config = dict(
    n_experts=6,
    d_shared_expert=0,
    normalize_top_k=False,
    routed_scale=2.0,
    tie_word_embeddings='early',
    max_seq_len=1024,
)
Below are experts of layer 5 (counted from 0) of a mixture-of-experts language model. Rows are named router (the router's row for the expert), gate (a neuron's input weights, with its number), up (a neuron's input weights, with its number) and show model dimensions 64-127. Each number is 500 + 25 x the weight over its row's rms, rounded and kept within 0 to 999. Numbers have three digits each.
Before each expert's rows: "comes after" lists some tokens at least twice as common just before its tokens as in all text. This comes from a sample of Wikipedia text that the model never trained on. Tokens count by the router's weight.

# expert 1
comes after: "\n", "-", ":", " by", "=", " University"
router:473512514508507536516522462471516487496524473528460473499544479501489514494491505498487513487485458499531519503518479509490474512476530482488510488517518476522485462522526506463454516540518506
gate33:470490465498535471493531550452514524510507513519526469500505512455503493481511512506481539452498504530503507496491503518479516495510505490523496487484475460514476463453526477475489472518527492
up33:503492528497505554500510529530505481530490492492469491514527507470516521519505537524483481516501479473472498489520519496510542490518504506520483514548473455480517486421561470506524505501546467
gate34:530487512468510473498487480488482454478501497481511497475515578466498519474459456467494475483517521500484525489502469510510495496505503464486497550487489494488507513486525498491505509447488527
up34:480536493524527509478496505479491497483536532478454503470505442512497504473498516540508549490510495522471476491486456519495499509526523488500471507519493479495480454476510530510552521463466463
gate35:470513449497519515452468489546494500491460527520527505508534496486563504547461493468489504561514512511511469518483507511474503505481484497487515482464503490550536486463532462487471543512501475
up35:486523449523490464488543517443529505488539491463488463531468502506468500505476482518504505476532524518508487543518441506535484454531500488532469544487535483509469496497523513526500518481495513
gate36:469490541481532524526464520507478490492472496528511494547488457499521495492484493508507495475520512503530527513502480477483474505499497450496510526494463544557484505536514464481496529519490480
up36:468522493488506478549498501531460478468459452485552477533499522561488483493536516501496481488490486498488511493517542489475478486532500496508540492542494481490517457468512491483513548487489465
gate37:545474509458526504508515520506512512486497486476520455522538490519500459516542559523480538489476515491498520490560473498544472512524502518475521531461503475541491506501495556483457529471553451
up37:513482497476480502517481459485518497474504500511534483508497507477487463504557524498496517524471501496454486481526511508505492520588490508508497548440513494508510463482494518479487493460552468
gate38:427506483496550520460527520485515495505525495533516472477507530439501493536505455528473516521471503450507528484518535477500523496517523483520511479500483479459515473485520539508517541511506509
up38:511502490485529495521524502480526447450484505492490514469521465551468501512497478485532453500544470548539479515508513496479469484503472512508493505473514508496456507510485480490500501499528505
gate39:512526525497478520486513454481485516519504501493494521520503538507505459487572509518514518509463436496517545508494474491502502493481505525455505506514451459501491487486510540479513515478500505
up39:473479456522524543557504517511501512513470524529477547495490462516535529460478470481478464485504505446511498518486490510524530505544486486531510516529510472503475494447524512493497484507478482
gate40:498509484509457520514481475506475435470502495498500507529511530557483497489552498491505485494509493503537472551523512474507467500510466511500431508503542497458517461491522514537532523507530519
up40:492496500501502479474481547456518547500496497516496504488463508502498494477490496517491496529467518486506461462500496527487544470482540501450558506472501497554495453491494524522494443513506506
gate41:510565467549496487491509512530508476494496557539514522486489491489513538511521495477457469485494477507521482464494496533522493534479515501485503486519532494499513524508475491518477485494496557
up41:473504520482477472509565497508490466486513445484506523512471507515528490450461499519542500516475523521461503536479491502507478500531530487502482508483436484537497493511499428493522524541489499
gate42:518497531497531547451476510497511533490482508537516529488486510476524500516506541507510481475521475526494550484483428515466539496525490508511485493486478532488475485560484507514470521515511457
up42:501467482509551497511530486470505505485465498499484512507490508507514456484511492557499518473492527489583495486527453560463482483524496490511460492519515503488509516499462494516509465558483510
gate43:472509434489501485520493491464468511550521533517513483523487495489501463486510468481508505496494514490473463527555498515510520540536514485465540505517532531469503491503510528535505476499506437
up43:529483499493525479520507497541486501448505497535573510463505473515559530535474521497485490521525508538498489498477495487519515486461517494511444471487459503498523505467514548467503490473520519
gate44:506527521482479514493561486446517554490498510488534521483539469473505497510492510504532527525506480501476511515543491496534498502465504503504506507531521498512491514489508510521494500471565479
up44:520545472495513490454505499462513477500487452542497493510453481515510466500532507514502532598507493481444499527527501444472486513496492547491491467491500473536494528502513502486496501481516487
gate45:532478541483492510576475444506477485517482498527487544497510523546489539476508476481509512500507512481505543482524489563505499551489513480478562479520530502448457513514483474506531494512501512
up45:547479445502486487529512490484540503460505535499504489504490494493477508480496467508515497474511515494505546498520457473494482482481472493543503538469531479514484512476503484437533547494512505
gate46:516508541503513517548447487525522517446490501572488539527482498505510494511497500522477516510484489494491475451474515524515537480476530560517476498448493497542504482491522548503486487519481485
up46:530536523529458533485476481558470506472462504523513532506510527511520509488519483515491528541442504485519512471513530502513532499487519515513466525545511499490522533486501513494522514516488530
gate47:475439471451467509535492503480487504534460501528467504474519506460510492537495513506489476485464493522502481488514501526510545526518477452503532496486532502520482496483525495495523519466466484
up47:497512469497519479476513500485517511507492531478509455483490519472511473521478538534476509501503511461485475493535467504451532489522483469494501502485466476527497501546540501481557476482519499
gate48:498500509461500506544524476461469509453495497535469472456498469506459498433491544554499519513475489547519503481486517468497501509570545519495518459497540510486477538493503477511459483454475494
up48:497526507507487469508491513498492539489491506499475475499469515482506497488499518509526512527543489545508473502453477523478519509484476494546552504500506481523486509482520487480468503469486547
gate49:527503520504484483506514476456464523520460471497510477512527486499511498503496492462480512517520470483511476521512500500513514493552486541464525482530504531442516496509470539514454484520456553
up49:561490486492492500516488506503472479502522526475465514477526515475476501481514533534460505451538456494501496520520490504487494542458500492457477517477552524518490489528485484523490529518465553
gate50:534546477482481489500489516482513511499479501515463446523521495496502515507515457476488517499473432473471482501513499516502468482489509515479470462494498464546509486503507542515510451503479472
up50:496475513526565553499487407506505487503447504486493538516535505471465530522506458523492520491477507495525532497538511544493489530513508516514533468544489512491515458501502445497522449472494509
gate51:493546495537584508495521519487514530542513513511501475476470530501474472488528532484497539512517478527509492487473460491538521520527438475487509502466522483465482527459496528482529468512490490
up51:487538476464497454507485502480525485520541501506472512483471487486470462507514451501480467489502514477512475521479487517445505509523447503532487559512515502552485536465497502499539490479516474
gate52:509527537484512506543507500478500514563498514522516509529469508505484519499547487503498505483465517473550504495493536503521547500545469501552494507531519482518463501492538529474496512506489525
up52:482446467519498529491506543465517534526475470460466490522504508488494525505510490499519492524529539496505505498515496491531507518480525515506471458548509549549511470499511486483475474520486492
gate53:526513460477540463524494491491505533516490544515524489574522434512470509508514460522519502497479463485481508492511476523473483482543507450472483513518495495489474531529499444468554535475500500
up53:543468522523489500527448527507506505487534509526485450493482504497510495510496457547461562510515491499555449509447501456492456491515521500460543544531499481502466510473483463499472513485513466
gate54:500491499460479501548487545494554536479511483529473506482472554459506496495519501488517493513565515506535508519500516506538509473503507521499522514495497439457532502482539510492511532511504479
up54:533477492540575539477490499489521499482510529520497466517500427509485505528478535482521526529471478529511491495445557484498507488518510468476518509521525525491473473483482499529478528478537529
gate55:557464502534580520517509506468491507496439484461543497533572535534529491521491472474506519522508520504494477478485518494474496499503469501498493471532488494514478487510487495475518476482527502
up55:521493495517501475468489440443512496510453521517547516548517508527505516478500497484515495470493525525462540478502480517469497486538524530472503492509487460516487527514534465488521540508500528
gate56:502473528521523546505495504480529466512526478492478493469500491473517467492491518511547456489496471525532537497517481472529525532497510475534487500476488548479494466493523515494538475528499534
up56:495493528516552469479508491482478519515469495495513543545500504485498543527515499478510513458460500500490464488476495524503481491524466484490495526460512487518515470498505492498448500446514475
gate57:484490482501480489475525533506484484539473474528518482507515513476506499487491508493529511497498529500501529533468485506515511507489483491490495502466542482504506497522529535521489491468494447
up57:552476540512524507467516499476496491530531482544482516521508518530504511491490509523523474511523514525489501542518500482491511520473499507487441491501502480503512480495483588502540499466547460
gate58:528496494505507455536518483543523475450496520549510510499485502525528472537489498522482506531466461471548493472521471498497486518535486484502493509478498518477508509451489512540466513489488498
up58:552507462489482490504527507501484463513528497454512514517511502522539515527505512496513497508467508522519478520527520487498514490544579506523477508470492517500507468556487498484506471524525461
gate59:488505491447518536481502463575498479504505526479486516524504498505481489494509479477540490502499472553490465500505485492504509530458515439488496431507511492494477492456472456521517491508490501
up59:493487483480484537527557524481518529511450503488484463477501457518507478469521494512553476518440514500492486505523498499520493501528481524508546490515480511547506521549538532511510497524496531
gate60:514491507484468489465532512457506503509476487506501485464469526483526458496539528519517533516500494501485456514455485521507498526494487482505483533492486492517511517474528536511555496517567519
up60:543512509531492490519505514484495547495500491518514504533480450504496463551546494487455495497476503447499512539508532485478473479440547543483496470472485475480507466496505455530511472528547484
gate61:509439455476498479496528526527505497482495497507506511467508504472535480528459502501515537482539525513489519514464495537540489524468471459505522481527497503530511510481461483479478504469532533
up61:490505483538497540484512512522518502502467488495471499489504505493544501523502462510488513531509492514471457497492575508490488463516481502463471508519494503485533525503502500501465502515516514
gate62:502485496560511474462507483534503511531497485455507494497533502479498483462502455521505540541487491482491497497507498524471496526448441525499486476505522515533527542489474520503541519510480478
up62:497526469500508531527501444483514537507498498499531459515460518488482524481521493490480489475450528484516504490519502476460499556490493491536486494527508523549462498482509511509525479529511525
gate63:503532469472484477498508548495481469510525486512483516467484499549521477504503555536496514492504521499487476563517491525523540523501515497517484525521485515499537478499518477504506512514511473
up63:534472530483525545488480476517508519521502487523495560493521460542499494484458499494488480524463494460505487514492491504507483518441472481546507477474528508471496521495465527491511484513459496
gate64:457514494496495504496504526519479510498480517473459470494561506501465507477478506519500470498452474507502459502473513499531487497518536513504506530499511500506485491471519504506448516496506500
up64:512509484505516512487472440505492482519487502510506467519478505500524486509500540491491467476484508487479516539493457491523489518508503478521567506518492553448521559508500538527534522475474533
gate65:482473451534519542465507516494524522464486519442484525490498524476485485518525511522473550531514454511508503495487485497509493561546488517505521513449537502503541504496530516439518470468479501
up65:506514492529506510490526516525515516510503509493476469488492499483503521530519492480506494490507466495468487510471506495506493447451456470478513481513496464560472522486507488474528546517528472

# expert 2
comes after: " |", "\n", "|", " (", ";", "–"
router:512531494458489520490493585471530481532500526529486505519503474478538518524494495514484507497510505538518482455499524490523512491536458557506527525474542500504482507513528519545525463481515499
gate37:513490468493537521453474520474472462464464507527504499506484520503511476528467518536506514449491493501514476471516514494476500513544422466490507517501527481507473485525499508458477478470502523
up37:485494427517475500486529475498524552530522522500461480469496466522467481454479522491518518545499519471485497459474476555482502509483488492518522508483485557466502527565532522428501495496465467
gate38:498456492496549509477506533498491460461515460529515450538524466522463486512537516511548490492476516466492486441506475530472471480526541521517521525472520532537474545518515499498490520489535500
up38:503525511524553515484474509508514494506502545522527487474522504464493489490528503526509443506486514553481506481492508480475502508484533474484507529498545493481525486494475461503516508468544488
gate39:504513507490520525490504476532540514476507493499467529554530476501515495492486527544474517516493509487464492495512522462501489479487489557494486540448472476522492525488542525481570475505438512
up39:556474490455499466540465494493538522524520513480494505446504497499467512548480489501542515512489487455541496500478484486488500493492502482521490501534554553538518492504518480545492514500504541
gate40:509498485513474463467491516470520492445495513517550510466513486495495461506491476486523525477518523535504481426506499507547547493536533536523447507509483486492540493521476498526503486446493462
up40:519499506470542457487528537518575460504506473497557489527504498506481533531483458511490530493535496539549483478518506507509464528486511525534536507535487467514511528510458534540555510477488466
gate41:470530482507513475494526536519475480479473523507494506504505529451510516449495488500506504482509465520482474518517492462502494521470461492554525467510500519457467485466518496482488496513515500
up41:512487483479512483494469507489476520538551475458479550469487522509477457502536537530507493500513527521514453534491501480511487516503528556484472496531475435458469454460479498539487484468519476
gate42:498520498521560476475475464487518468451472480462468533548431492505465498518446506509552484530485533526515480507548524504517517458518469542497509501491480464495509472476537482496493506512491520
up42:525493499515449493476496505481533473486488509522505456475522514512465471464503476526550517482494533463491508477500501516482492460513551460507488483487487538541484506490466464503541485542492507
gate43:496517487503536495506521494517494502508514522499535459487501477506490504462508481519497506511489473518456496479527487500463509486506491503477479461516498486504487469505488504545528454478513476
up43:475508521495471505504518498510511475505473534520482508473495506465499525493492512478506555488506509475513530492500489531521474484503507458523529483530504518467491492475528479496496519500496523
gate44:468467492495469495488493496473508521515487522475533501480525533501515518474530501495481504451496523481506530497491512478562494500508459509462524513549495479507496466525505534472529497472478547
up44:507521530485504507489542492521502491515518538520516475516492461457512459493510530504483474453501523533497554451500501538493502492488521550503454488442548526478484537492501487479434488496535472
gate45:447534470493426498522481512453484529518465482472454508439524495519458526523487460478452502482512505513517487490484503518495488504519474489444506541489507449501458498515533471541504526510473515
up45:501468538486494539494489472472503460497499480490521530502494471485450513492491490464496522494525473473509476459504508501482437552489523502537524487422491484482539522550483472479518480513492513
gate46:530510502508489504527510516479506491445477511526477469516510545466494479492475533535496484521492477515480510489489466499514521507495510489517505528535509430504460507491511551483495489481503504
up46:507510464515503448509514514509437519451511493492471496495480502504564506482498483490465511480478469512484477529532500534532498525466455474491495546477518517500458466500497502523495489493511444
gate47:475504505536473508517521471511551484445512502471459506499482473509514509517494523479516527458531524504472514488524539498524473486526476494491497522503507467478517480511516492512501488486460481
up47:485510516496500512476469489470494485494501495488455502464511492492519461510529484504484496496510515536478514485487468550502480506521515507525521494475542504505456506475555469525459484503482481
gate48:560472512513495521473510519484472475493495506535493505502498556470528524512464510503501530444511493518477535503483469489525487531509466494480536509532521545522548517520486493510518494496509474
up48:490490517478474482518516530506502533496490489503496471533526533522496529515493499497471520489492483506564442450488478486545519535492497475481486493500522550453529512490488496537467509503499503
gate49:483566488441463507475533494441487489512522537498494478561523505503495476476489518503513502524497518472475515452502509474512461520531493513547482500481518516461525496511518489494521495515486519
up49:486513484566463561475489544480506491512489482516501520495477503506506439546528500526527515492502476473505486460483521480506511497574500456506531502487516472527515470555504495470521478513480493
gate50:514516527496532513504513481537491453533419465522530479517542476526508531518489527484520477496504496522500500522530524501536505482472532536520497507494484519496517504482509493503496533484496482
up50:498477559498490516491514511448478498514445502539526439463495494488541458517493511474531502520512528551495525481546495517518551532501499517501460536476542477520510524515523511504460456521490492
gate51:505478520468520458482532505521454508500478513488502518516441523555537513486509557501480512499521503494506467499472527532524478474546526532479511516510526521523491512517454498476528488479531477
up51:498471476507514535492519531520513480455500532499494517506519493510510488543479501523509539508497474471516565505476528498448492487506543502500477521503516535515504485510476521466509420462535527
gate52:483521523529507491504456478478480509516484516541498502501481493492522535533494482512514508501486492512514471497490556466478545530512492507508517512537466544548511451501539490506518496510561521
up52:531484533506468503510482512514493489498506563527499518516578525524499496537456492550499485510506476490486523486508479528540516469512450463452455456450486480478502498496515520540496479513488480
gate53:483508498522506509496478441512500499463515496518471496502488538526508473492508513516504418527511493505472483501509515497497494482491508531495457502454518492518462506511499491519500465477492465
up53:492482450535502526513529488497505476518442514506515520486515519538515502495489477488448498532464514498500480462502505467503514451504509522511529538471489484486480483525521504466508462536507473
gate54:529474503485451507483495508489512439485499528494505475497514534528536504483484472503514500474501483534493467559518505475492529469518533512508526492531517516490509504502501495506495530536489426
up54:506477458475493515499465514490541465529486500520478457465522545528499506488548512525504512482529511483510485495498510463494487522576498520498560483472487462538481488534497515498521512508445488
gate55:461453510496516484510480450472478508485517508489521478506489513470551471549540445474496484502484473497492479496483555510514536519515464511521482511486486483512447496532478468508524527523488519
up55:524471516463475533451482496509475469513489496545498516510527525528486480489524535547529540490499508530500473528492511549484485459525490470484533512472481518477538517509497475482485494479522469
gate56:494522511494544526488460506484501492519483519488489513479518421513563497449470489501457475498479539499460526472528473515468482468491513533486521545502504512510486505490508500499542513511537490
up56:491466508532499537539477548514529486524526532445490498463506528537517509461497535496470483505454549463516460493537497519502465497483514503493479557470507486477492521469490475471515505516544510
gate57:517446513488503470484515544486510492479471500483556509468515504469508483496499480509473501485487487490453517484467498489540523504498470501526515478496482485490503518530504538512520520481499491
up57:482526501506514514472479518550486478510553498547503454528510489498478511519522518517477489520551502488528471507454463552498509480485472481490534490486510500535485502471489468501522482495518496
gate58:540513504504503505490490505473478486528536540486531476490528493484526526538497502464472483518576519489517553520470487498490487479474490525503488510494491526503521483456555513491505558511533412
up58:516465473490457478519537513447471531477491493451506468463466526474484437511497479515497492520484563515548515516476503454488503480507518508475456452474525483483518518516488518491459447503485471
gate59:514515530498462524488548519496495489575518523517484467472500479499491485509516516511465515506472515522497469500479556453515542530503453448511456532463515472507454474573533504449475489520474493
up59:528501542513496497501505489513526522500508503482458500500504532500485522487468494456480504501487486468452468407428540524498501464517472525509509463524454517492497498513528499494507509513508482
gate60:515521509439461543476498503468519482527480524496499460520486470483538504518531499501471499514477511525479493533463468483533452490505464498540503490489467479520514497505484470495502477478512499
up60:496484499496538569507478517481531515457538525510460509500496534499520520510506484491517532515495525517492472498498527478490521454495500540472486476501507511508499492548522486517475504508510520
gate61:523497472487502535509453544484489526513491503510493498482512534475469496489503494541554457484558508483482551494509516529509516490500488493478478501497558494501513481495514475551534491529500526
up61:508529489458468514481516512477445467494500506456509489486526487518531472512510462522500534486484563525505482522513498470542492497492480538500555493482496491532489498492539530511472492495522484
gate62:562538483497466470495457532523498529504528487543491440457498479501520495487520499474467512552543495461514504532559507525519458464467490497477521500556498510481517481505475505509529509481505514
up62:584509471491471513501513473486503518533479554538491463524514537529513512487512531502519508542490461497502459551512484519532499481477493516460482493508531525484498500486540545487549464480506513
gate63:506552542525540424526531507477497490491472461484496496505489462497542519569490498467521485505473492495475478497483541485490549498508473543498491481517519502489500450492492474530508475510512497
up63:526499494492502497483450470511487513485525540470485544502514491430481471527509525482497483498512482496547531513542533507481532472502513475498482495480469444507476501494472530475479534497462503
gate64:522497522509504481521510505436428509483520520511495489516473516513532467525519499470503536499499542510489473491502508504482510508519483553496530572465512470522503504472489525485529512469494478
up64:540479499510470493538474492532536530475523506493522503508524488543489546495502509566490476508475457412482530485467463514507457515482555496475486484518480504500530492514509534480503510489497486
gate65:495512502491575505518537495518502494509466552522464451494510548528481565529428481483497521499503537506519475488498511474511527457514476518501516472537486538521451507471483508491514520497508491
up65:517546476520499519491488503501527459520534494478532476539534528490493498512510529524470505507490476503509466464480505500484525501468450541475522520475504524461439467494543489552521516468469489
gate66:507486528513491484466530504485513484478499524512481523512542507486477460475520510504493513454495511508478458522524501501507523491554528478517506554551507543485513503500436451534452482446511464
up66:510516514544470489545466544478534529523469507481481456533520466542493525479541487517521520511488492484499501506535533471485489498496500516493466466511457536514501473510495517476491497515498525
gate67:475587543476488499479494498501494474487482507487483482494494465488516506508465511513502513533434522502454486466459524480483514470486501533562506517512542519548447548501502515499485519511520485
up67:514484486522523520459484520490505515454474479492502461493511502496511517462469484488488523526501519536451507486474506487504521467467465506521509515508519549510480559526481481507483505495503526
gate68:520492466543526484456492566489479514461533489477512509521490519436509535530520520496501473491504477529483528481498473470513527495493494529477497475529497485509478520511504551487547533491555530
up68:499529518548488557467464510539521508519514460474517523554530550453452537530529479499524475479510503477471513488518498479468522519464522482527510515553491532511515526500520504445472501484504547
gate69:480486488518517510503539484497515502499471482490542526517475503485503497482495507450504545494521526544485487518472505507486498462515507490525548529540481517492498460499495553503512499525498523
up69:498516517521510522538481464491525532476554492501490487498534496516513495474520532471472498507464539505537535569489477495564538498510507493488536505505505520544497505433506546507497525510511510

# expert 4
comes after: " ", "1", "2", "0", "9", "3"
router:484492489521505484490475479542442520483465494489516505476478490505533495515467493481526476510498492472511525550507492551487520494479472476502487505513449516484519510483491468475491493475504487
gate37:485490524488506523510514473455488507484495505485505482467486510525514477522497537534479481451541465481479486497484474504492506479505503524465550475526540506539497501500525521526503486519552533
up37:457497540492490458508470490518539501554489515537488520484513545487499494481519483519490471509483488492516502487496548502472497546481510491514510496492494479439501434490525494530509455483528511
gate38:459500476490486479473482545533538478462496452503492487504465502479475500513509505479522507542471527498519485553483462483516505496547486506533488475504466533498466506535507508498487507471520503
up38:511527488441511508462473509458506527514488470529476501484469479479512506507504514517534505473522539535551488507513459532443480505503493503490466512521467491533488496500486469541534492499475520
gate39:446460487508500510487504513496487492473511508524483528490553480509472494501505533500488526466526508443522474500485525465527490471501460471442505447524494525479498489529519457526471527484517520
up39:509516506469508512502518510463498479465459437506518523505532482487500442467462497496522467469497520505493507499509511505505474541491469477503543483508474524522496509492514474558515487504496509
gate40:515493487508519486527545507527507518500509502447491472488529495475491502531480475503494535485536473499521485510498512485434508457521503489457536510558468470478507540480511532476468537511530497
up40:505526493530506500513483482522475508446471453544528546555499504513475455506449532511521492505481540486473478491535468520537481487509535527531476504500490513473513496547469472519485490495522481
gate41:507498489512510512493473467482484511493455522496541508495484488577530518511534514529518534520527495506473528472551505520495496527530521496518496505476496470511510505523500467484446505506516496
up41:506466508505500549506492442492469502473492488503486498522520494572501500480511526538535474480531457505483522457531497537462504507507558500457517480475476505543503484527516499487481492528509472
gate42:498490486525532517485502502509497435480513534516480495459545495548496518493467504539488468521518534495534560507516515536494532537503492478474478481496514535506506490489526499515525456482448533
up42:498525490516497504519476514526512479509514500489503536484496485509490541467503512527483481491491506538517502473508527541518484529556499504507507497496487495524522534440512503575537516503506522
gate43:538529498505510519459471491539506505511474459540522512502522564523481524490479502517476522494480459497466519494481506534481461502492510508445408475494508469501488506515524509530532473489495459
up43:527474486504487472503475511468518479506472568507477462490552489521513494503507480489511476523481521495501493510516513501535514515509483477505540498521522521527534446465463494467515567454493497
gate44:489520531523518517500485521482469506469517493500501489473487498488484510521492519546524513478513478499481498484513505458455486482495481481507521500511480476478466508502500523518518505487523504
up44:500543502515452514531491520438472506478511516513529504495458476494489492541484533516510497511501471544486486498523442518497490509500447504518548476481500477499508530535513481482495524546462537
gate45:483503496523509547478494486529523476491506487511513536518431470481504481527503488523499531493463521470531538503537542478518525474517444474469517518492513518466485510481468504497493501490479483
up45:501569539526458506482465505506453490466476513499502482540492518500512526492528522489477521499525477557481500538494458508473503517481483496533519489510443519496535510493482488475475561451523555
gate46:513469486453511503487490478561507466520453504487448496509461486521459518441525532507555493522483482497524500513478464530514498480544487485511450527537503490536483495547499503500441464510509505
up46:532484527493531498490488490472535418521509468494487493475501525551471488442521485487508504524501482484498498479499483538547506486466497518547499491535461525543493549503476542497466501542533499
gate47:525496535471533517499479464497428492491465475518503505455469500513523500502497481497481530522499455525520505494492498488502512556530525498521495498524512540484503548515570536478555452482519490
up47:493484463475469504471486520502521501509533462503500493546495463446479498521479525541470485509489512527515494472515464527565489514475478511505517542492489523538461517580470475516506526527486444
gate48:510519511515489574480522511522528496479439467457525519495481474544475521482563529509516503527493476481473496499527532523497517481473516490485491520508505509519515533481510497477484502518533554
up48:533506457541514510447435529510563481514480499476489514497521489514460487496517486477514464505486505515496519505503523450509497457554492497550514483517511445466530484502535509485485499523481500
gate49:508485487456502517498479479492496466454523508468535491532504505536489542508494495544467484497509504488487548486493485527475491508496514489491480522496483497518472484508502497508497516533501520
up49:471479496522531512549524524515486513512499507547488510461509518487468517526491513520514527491501466499456476526550487534502537492524481519508510536517455471481491510494504463493510523488485488
gate50:501504503484514524442511503510466488508503483519488545510523466506509513508464533493471554506517539496454521517494542554475529486533508460496485501480506476506502468541496491526483498488492492
up50:521518546491486465508497534499498501465481482513494458454525498466525463501494517552481452496499502498482428493521484468530486467495523447490536486547525533476480502500483510482524526540496542
gate51:486512486496497534477520509552508512526488497532494498503487483503488481455508543467523524520517519510497493503535488514527492543424496446515504511530487496484485431497493477524508478519476471
up51:545474503437501488543505478482490526516500498512485458499511528437490540557525481521507419484535499503463491503548480494493467505539515506506534496499496509523525496505518533513509533501515514
gate52:493457515467469506476473465524500489508495487471474523493454493509544446510484482482488461511533508468499509490521536525468528510527553520460493517514488527493478524493528534476504527504516516
up52:486487478537494531548463508496518538533500491495522479467510504523504515480503505451502475462442513513532478507488498494512543475509510502540504529479558525459510486518451488521491502556513480
gate53:528512488528509481531468478523489520494467486481468509525508490451483494509505458494514471513501509513499458454532501521525512509472503510477506544490519494485502461496498502475504496482408500
up53:531489494497530495466518487501500466536495449535459474491489477491501502464511493520487493487444500515509455484470522483491454507493528503520498446498534498527498514527459500488491509487505499
gate54:519478507505508482518492483464485501483505499457494450476500510533502495566528492566466481526494475491505471498505498501501472490521506481518494498516521478474472494497522476484490527499524465
up54:465484497499506506511507545494524466462493552446481489480496551464462473488460500538474490479496486517494537477533503474507476494507542493508474502484492476474466507527503549462501491523500491
gate55:428504496511520483485474474523481503461473505515460473534517504501524507494490490479491494473496460495487531519482446489512469470513476451502467465474494506505487490485543478473444516508482485
up55:442531486513501490507446479512516555516448506482452463498518492511531473512505489514488485506486476505478539477526489521511502479530483468497503519518498519503457527463553494488508530507538428
gate56:427516534534474512513469495514494478504464498575528522473489487506474491505491512516475524458513501488504474514510471492480493508546498524506548499537531489513510497496506470478505501502506455
up56:522487472521500469493522509487537449480479477506455476519455514497513485490490466538516550508546531459507499510508541476459444574498529482514483491530507476499505501496514567485520482489493502
gate57:467564493491478528498438498472509509500505448512513522496458495516511489480498498505563502500500488478501524471520509488527512509505462500533475471502508511511511468517490487496521505468473466
up57:496539522513495553514500464522497491483551504536569518493474512513495483481525486493508511507477524519530532507536515495530512482544503518483530485475515506499474470479479476489510498484458474
gate58:492501510444522532513521528486476472529506514516443490521503468511501501491519491499532540492501476489514498503506509521513463556460511516478490549537490542480500498494488475499526509491520515
up58:454536481532499546496478474496499507498535545505483526481471527478517450522556497483502479492477501482493547537487496513488481527483530470486473511488505514505508466476521482442500509475527512
gate59:479509501499497525504463497487516487514492514477517552476473480518518528522520502512494537522522496464503474479509592508495466452534472479488497492533525473475485467462522541518547486497528556
up59:510480491479467475481495490487550559471538516521506467517530498493519480512527458491525481511483508499503506475478482493462516471505541500478480488477503510540522483511511488496531502503501515
gate60:495504511565494503437535532519485497498531508432529500531482514513487518483487525510500507512471480482482484515483504522526501448508446473513516480522504502499549496479503489501522518541492471
up60:473478469526514510502521481519481529508532495467479501502549508471482496466498443477501503512509500524526575446514514513512505492493504518443520500551482512464523519493515509516492464545537514
gate61:509515503491525465518493505569507504545481493512486520532496484505531490475506458490502480511520482491482487520473536471517438519468490525480508545505513528460470522531502516477464495484514532
up61:506474499479519502537516482515483483546519546509546521531498474509510475491529521513511505464517511481516511507481498531495530500521469504531438483541471476498500479500465527456497550506485484
gate62:508519494498475521454455496502522493533475521508513542533525529471501457462543506526525491454520499478491467515483487521517490504485441502467539466493489518491486495523496516450518498501503478
up62:510550525522508512455501533463504481508474565515538504477500505495479536496533515504502506509510492508483450528503510462514499519554481496508542492532498501484501513504534511468529501500564524
gate63:515514557467502503497498503499499470481505503474521497485496514520540500497471511555515491491501516513490493514521496499462509504480502468488468516480505496510499520507520495513474479511520481
up63:478477448494493534510477474521515521491513491510476566529536478523496486518511491481486502511531532533514500462478521551523509479500535498485517490455507494530466485515480514436512492440504515
gate64:532511528507486453469483532541556457488520519493490495514525563506491491476487505553507491517530460530467508496530529499482537505501493503460511472472505489465473498492571513489519514529461503
up64:497499487463486507456456552441512546529530488479494510500479488514494501479493497471500527521473501535505528493508511484510513523501472491535472473470489480551555478480505475518497480508514506
gate65:480516492484529525503488508466483470481474520535513537465499553444512516536495503484544523481477534489501506526512544511521507474474486468492532466518491511498492517530477475524455541466506471
up65:468498531517508503485481527533456497510455482512506526461528491545508523508472492477504514559500540539546464550457507458506453527459521521511461487497450457547504475492488480495513489463512516
gate66:515462495511527512505485474502495497505532502487488527482495509545517503474525527549475460506525464523491501462524484490490507513482465486478473539539469472505545511473489512508495471496491507
up66:520513498530501463518454512487493484510477513557491516495487501473498491524456484510528511512520539493484509535519493479577498502499499508485499490483495488503467538545483509530520543533501526
gate67:487516499503507543492465461534497475470466524507489525500542516506500483479491521498483477455501448497518547484460513492497454543533482492506514498492524452506461508481523468492487500503509488
up67:491481502478542488500496495527476459524520528504503525513504531490461518506500535497458492512520500487491482516500471464482545489467507505484520495511495440490517487508525534455505486523468509
gate68:509531492520494460510492451484454537452515452452467512513476514492512504481472535498534556474528491491502469498477492472474518486480500537434509510510515502537485485481476480479502471498506526
up68:496519520499504533526547479507489504504474485531528487464496530506481515494531481472517500516558529515499526509455508476483476488476495489520538543522553508446511474511483511447502484506537480
gate69:502492523496473513458523482514503533476502504511505538537459499476545522491516485510500456492529510504503504566549498491493428484520528516444481486486486475515485527518518521489458506533471487
up69:534514493489474480486529481488496478480501462476470533518476519513521535508511525508500521489537512502503528507455434524490474509494535516465491523503534446526495507524503476481517514481453527